config.yaml
n_layer: 12
d_model: 448
n_experts: 64
experts_per_token: 2
d_expert: 144
d_shared_expert: 128
activation: "swiglu"
moe_layers: [0, 1, 2, 3, 4, 5, 6, 7, 8, 9, 10, 11]
router_score: "sigmoid"
normalize_top_k: false
routed_scale: 1.0
balance_loss: 0.00017
balance_bias: true
shared_expert_gate: true
init_std_router: 0.00991
lr_router: 0.0022
vocab_size: 37664
norm: "layernorm"
norm_eps: 1e-06
tie_embeddings: true
optimizer: "adamw"
lr: 0.000853
beta1: 0.9
beta2: 0.99
batch_tokens: 131072
seq_len: 1024
train_tokens: 1235000000
steps: 9423
dataset: "wikipedia_en"
Below are experts of layer 7 (counted from 0) of a mixture-of-experts language model. Rows are named router (the router's row for the expert), gate (a neuron's input weights, with its number), up (a neuron's input weights, with its number), down (a neuron's output weights, with its number) and show model dimensions 64-127. Each number is 128 + 24 x the weight over its row's rms, rounded and kept within 0 to 255. Numbers have three digits each.
After each expert's rows: a language model's description of what the expert responds to; "comes before" lists some tokens at least twice as common just after its tokens as in all text. This comes from a sample of Wikipedia text that the model never trained on. Tokens count by the router's weight.

# expert 14
router:126151140106143135067134119100117143100124095123122111142143136096150136101132120154154126134126113126133136110111151145147124128113113150126153111088175167156098110136137129101164118124166138
gate0:124121115137087144121202142135121107130130157142152092136113128131123152123143140092188135112101131129145104111121118140115157123103093106131113125144139106149082151169167128134133142126165116
up0:107152156155154145136159110143106120143097112179128178095115170171127112163162144167134163129155104102131132184129131117127108185120179061136094105109159138128121166081145106145118123132083124
down0:145156103086145096131156164132162161097187161066154135176137146152128137138128138107110116156135110126105103153138135133117103103138099137122143122126143130118127148136138126118124169109146150
gate1:154133145153108157082133110092144149139099123160076113132171080160133118134083089123125149186131146120157100143119155086123097129148119093076130122174148106093105121138112104108149118192135119
up1:125135124134138152179144137163119109153146151109144139105083130130119125121158189168123138111108111104092122131136101141122147162152137142143106192083123114155150135147173138152079149098111114
down1:132147174109138097083112096140133118147141155126119130129153153142155141101123142133130130134158092150151140114117129124147107139097101140112143124101118089126136143142144120140110095099076140
gate2:114113108105186139106148162126080149155134114146147079123088120111160140127086127159133128167097114086177132126117088087118113100144145064118122153130132098106149117169156091146171115101142139
up2:092113110096124105140120141130132150072137145104161126111156140099125121153122127155094112143116071143120127123144110123139115146099109141156152095120136102127122123150109152161145112131156135
down2:115135110157114159122138132141079118133104149065099094126129155114185132101124150122117144135108124109137129157108134111101110133171098115127156143158085122134111116115098129134119138128167125
gate3:111153136154088127141135133159114076149120119119124101148139134126104131152112144116096118168133125146176139095136103136161115082163133132105140149147114120127153133151148117131119168113081085
up3:137104101103138138096111140056155154178129151116137167102114112136117126095129117109128108141094163114114127117125130091100136115118103139133107104148127109138136112109152173130124107104147151
down3:152168124094137128113135061140134096154052185150145094133125114164123127112113104145124128178170108147116130106104151133127120066143099151114158130133148123128119197155109122143093112084139126
Score dashes and digits. En dashes and digits inside match scores and year ranges in sports tables and results, such as 1–1, 2–0, 7–6, 2016–17.
comes before: "1", "2", "0", " |", "9", "6"

# expert 27
router:131126135116136148069130124107133123111118102136103082100127145094134129117130154092123173122153122116126120144165094149166138127111121142146168128122148112155133096156140139133161141122143141
gate0:116102203086114101136141142102139089135148121149136119094164094127133135172133162125089163154124138138148146169158084156135128090139122100145138113130126131129117104167109116139128109137141141
up0:146114092195146135134115116125128148148119105108104131152120139127097135087129143129111108115116149126158112092125153097110154178131126126115073165106156149127126112072184094130136092120145109
down0:118146091115108126119121155176058200112118147083153170155119132137141144133148143140109146116123089123142080116148116122134163141141094125126113126129118139115129140135124108127134115125148116
gate1:147084102133096145141140143120126113085152115087110145102146126086162159146110091134126113137132112116128149118124135134125142131129107206132147110116115092129148122072126139167109147126153154
up1:140135137142114101118135138137149121118166177112106111158088104116112144116123163130138124131129141113134087149134108135116164137112103158124114119114126131152132131132166120121147099095196103
down1:122098174176167121100155178146083139136110136110117124095128102135099113144116132143134184118190133115131134132128074139112121147140126128122126135112112137159157117173148121137156168125099115
gate2:164100143089118142132155094124177106160127152133133155141120153117129138135140134124142138119147154114126154156113106174146123135111167114164156154094102164142110111105135115089176126087155147
up2:205183128129124141127155165127137124151127149148120159149153114106159132099106127146125135155149120086138164098150129146137148128075133141094136125086134162113182115134142097112142134091133142
down2:139150093167104150142149108139087097179106163106164107134116147087156134159151158138112086128147132123066155099135137128135095129153163146134127148126126116086130127106117114157129105093127104
gate3:149084122132114112137138146124113122133110123109126142112140112147127145121080134161061142123109176123136177102145116133111118093133113117181108168143135152142092103155105140143148144119142134
up3:109097106142129156123161135154152152122131141162147126117116147131088103183089115143139123174121110121151056160154095123122103117123136075141092145096127166147161140143152137105127086176114108
down3:071100127100172081142103076178150138107122103141143164112139085095117111153155085111103126161127134163138122109126160102116123116135164120156103095106132143140132113146133143145127105119172123
Personal surnames. Surnames ending a person's name, and the comma after a full name in death lists or place names, e.g. Smith, Williams, Jr.
comes before: " |", " (", " ", "\n", " who", " =\n\n"

# expert 51
router:134159187126133123096121104116128144098077083129110148109116125112154153116096173071111108115164137106158134123154127168111145152094086143135124132144124116133114112124171126113117140139111117
gate0:140127139193116116104096072143167147180121138152089122116176125100087146124113139114114147103134158101142144113117143137156128115135141164140134109123149152132109138163125119103108160157104157
up0:136140131141135154101130065122112124173107135169114087131167142123127082128143144109115148139104129118072124083140160150177141121106131106197173085117153136105123111163158117113113126156143115
down0:119099117141158135124141101123102110142161119111086102129142149119151111139133114154124108110144190147150120137128119103163115113123137136166144126127113153155166116129097091137144143111128140
gate1:116128104093144107128105095125111114148103127138087156097103158112129143136113157147112133145120124143118142144066133120130123116123104168149108182138201176122092098153119151130151101133108123
up1:095102104133115086104115118104116108144132164157097147154136143119177136138095118103134155161127121166077144146135136106133182143148128116160083097125118121100141164093140147146128126135092139
down1:160123120083115121118121149146096144108127091135121086111062106099148116131135148139126145171125111106138105114112118150155154169188131150149135115094140099114097137127115141118080069126153162
gate2:103175107143150102130094148147077116117090082158118150148095099133163124120141136093107140152145106126114135133133076113109124178131139107117125120128146129106096110161126176114093126136145148
up2:177088151117159118162115116104108158117109136112133147141164119120131095161151139126157140114124144100119107144110086108099122153131114100110135156124111159152143089108102101191116088127105094
down2:116151114129144100105131163092159121133124113130129103112154162141116094129124091119120104117121109165137140124158116123145088114148175111079135115123131083156150124145137117102124143140158152
gate3:106110122118100085129110134118108150104181097154133131176136121140134139154167153133103175113143143131112159119145145131141127120093127145129121141109132147163136138121123143117158147127152111
up3:142103133120093149104087116122110116128125128165158171119113120132105094095126113132137193123120147127174129112142118105126105089107130166154115155157155106175134145108099135109096104111074110
down3:154167100107123141134152090138123072123091117127144137086140137127110119138167104097149169130119124146154134132119161148144118167120130082134162107154151170119097144120168136155124117113114109
Greek and Iberian name endings. Name endings such as -os, -is, -annis, -ão, plus digits and words like Racing in sports result tables.
comes before: " |", ";", " (", "\n", ")", "–"

# expert 60
router:112155130118169147076116159117131133081060098115117118101139139087165160122097134148167117119153135098123117153110130124121134103100107188161115121109137134160152127132170122146169103141145119
gate0:147143107102131148092135112093131132113108136111141173166141105083115101117128135121114121115123174115116125061150132157141129109153138146136137156041111141109137071102159078157111085103128139
up0:160117164121098116114100104132123123147120079119105086122087101131140143126142121106098121080171169085083083127096135137177135138107155155164119084099075122167159097147162127139116131119083125
down0:123151111157099176112124127082091163121145131114122158157124122131103077140144127157141106105107167115139135147096152115152105122161129109107127152101101128128131128151074102124133160177150152
gate1:142124125120128120146102137088107121140114139122116078140112115120142096128126099120105110124059132105128171154127111155129131084089152184114116129110119113177158129132145161113138171129142106
up1:132117101126139169135146166158148114150149131202141152129143127126139168106144198136146110093222126093147116138148130113156122168172123084129118132150143137119112128185128107152137109124093147
down1:131130125101121054099144097154122132159131108098146151151092113097126169158071135112085131087170116124123139150154164128105124153101114126111137140119159147099131124113170094152106106150119131
gate2:153169145137126124166118121167121149138125119127147123119137128131108131147159129120166147148125067108072115150152131133121114147090166157125159118080109107071148114102131083102140159074116142
up2:101112123117103118119134076099159101144141091127155143152099105134121134117119167108107133165109147145169154183137121144127118125133123131134109087140141136138086112148126127138122127178105066
down2:159154140190152127057128140103094122145129132143154120139098112170100115102105128111133138186107085154128126128138111159131134072090119131142098154120127112130098139169156105132139101135098151
gate3:134101161128122147112122061163137121128100128091182118132143166150086138144156126109140140143123119136085123148193127110128157150140109159135181153128120155165111096109139113129182185124142086
up3:085147123097124117133120148137126173152078126089138169118158125104114136132093116113132144146160117109122169122079120102137143143185114119103113090188130127157100182115171094165153161154112138
down3:133085139071108134132114160165114151152156145135121135194139130128163124094136132136082116148139109160149103155120108135127112106111139128131141140123160127136143135131095111111155124107136103
Decimal numbers. Decimal points and digits after them in percentages, measurements and vote shares, such as 62.59, 14.9%, 5.42 m.
comes before: "%", " |", "5", "0", "8", "7"

# expert 2
router:116116133145104110101157146137137132084106142085134133119116118140173104096115160145121165146121074109128106148154142140106156128110154192120114118110094119131155149164145139118148098122152104
gate0:115137153170132128111144137121158124093159158146123113104111143089148144108144146071105136135089114116123117155131150154133152121151119145123142101114101144122067121129147109104144105128118146
up0:130150163130131142169131102118156107106184149140159120140139134086147096138117097095134144116141151153106100137156150151166131128151123141171120124147123135139132083124104143113141129121110146
down0:152105119150140129167119131120121088110126113164107078153144127120102137107116162070107146161115121130104131158122139149146154197143088138146127127137155110120139098138102145088139121103112102
gate1:111113141118110161107115091167138124127170133110119122130113147135180125148117152157150083175137130131137147165124153088148122124178163135132131118120080106144148088183131125131109144158103091
up1:111110103148098141102096117160142100106143151135129153182164157113121144125136105112131130116129118145141129147147083088160118128136109095136114142112133144095168129115145093146110166161125100
down1:134114152162109142108134127132163151139153144166136137086155187155129131155148154123135112125106114136142150084174129101111130167106128157096139117112115126138131088092133149123112141083089098
gate2:121103123131216125126116149137129148115115119087148137151133129119134174179119116144150081164120129151159124136144132142135128095141124179110156085123144116154131127096127134170073127162086178
up2:131110135145159151130150131150119150145115116152101133100093100084113074149127104128120147130122102141102147112149101123156152111106126144098118103139101086142130109116112172152120132100132100
down2:140139120150135144106132121105123089157100128157121130148147136059143138091125148114154126108151151103142107128158129143131092112103127085110118130110146107124152124135128178140126149095128152
gate3:142123181111123125148147156158105155127126108111102145117125096124163180104171152118192110156170106093101116134145138116153117113154119087114126125127109148196111087082134136124131091165062118
up3:102145118149107117134143098142145109178133113074146134165120090135125123115133158121157156147098087124102122101080123168148079052133100135137160134151164147111132104116122082135122132159141111
down3:123131124155109105140173107127119081103134185143153147184116118069120116129122119108131166149120145132154110132115132071163143132175137136127138093066107139142113129143155151125140141166139108
Geographic infobox fields. Field labels and numbers in place infoboxes, such as Population, Area, Density, sq mi, UTC and digits after "Total:".
comes before: "-", ":", "3", "2", "0", "5"

# expert 39
router:147106131132150147068098122118121173113102110116126114113133134123157154093135134104118116137134167129123107135144123127118136132139126144117153113106167117124130126173169093162139090121131140
gate0:153117118125132166131117109169053099128097155178146169126132128137104123134099146157136105187081129103144150133153111115127118156120115140133127136124153145116121152093127127164114141103117143
up0:109144160132145115119110140118114146133078140171144143143148117138124144113140132168141126124113136132114115136129117144137102162124132142159116127147130120116134155107119111162151146114079094
down0:124115142136106154050103137126125145111157109111072152115118151117152096160116130141130120162126122150128126140153113110095105093136138141107131100107108153103184123123175181093139120111089142
gate1:130105117108128144130121135106116092105166147172130124129167119135117117100070093181121155166124121123146132151130146157131160136107145114183129129113153158148113145083144107135112108114103106
up1:102139140145137071157152128153147162157154086119127076112095109133145115173123107130139101119124130153157119078180152113144116098132105139108113161155094130147084054148127157095087130142141102
down1:127149148103125128111116131118088172147136170129193121103120087112123135137122124119137117126141107133106098130117145097140078118134156096119131144093114091128186128146090124154107141113136119
gate2:131149140106150173099164123125104129126133162138158123128106147122112127125139133148090174116093145128113111137156138144094132126111092134148153148128153127135110140142126157132125116119089107
up2:161142116121105105142111160070123122112121120150158153105156070150187127125130114108142110127122120139135162135118137146124116120131152089128142121098114154104167123075174069114159111118122170
down2:091140126119202112177103179149135138099178163176118116108095121103069098110113156091146146069150113102117082149123117111143132122145114102098105152117108088138156118109104156142095122113139113
gate3:097149108118116094146149145126095137113182181158118128146155098133096094102103109115131097142137114100133092149141173125162118142085140090125090141127136127130110163144120122064158144185109114
up3:118091138157156166143131111168146110066099113113132128128070123095121125155123146162166168105137136160127125092155103122123097136125097122185113151132146104123147101138099098150150159122106067
down3:106076100141141111127104161120138117095153102121124119130136161153138142146143138153077167126161098137092136154113108075107098147120136116145167131158119092102154132083118125116140140115085121
Table cell separators. Pipe characters between table cells, mostly after numbers or names, plus semicolons in sequence lists and country codes like ENG, FRA.
comes before: " ", " —", " +", " .", " Succeeded", " USA"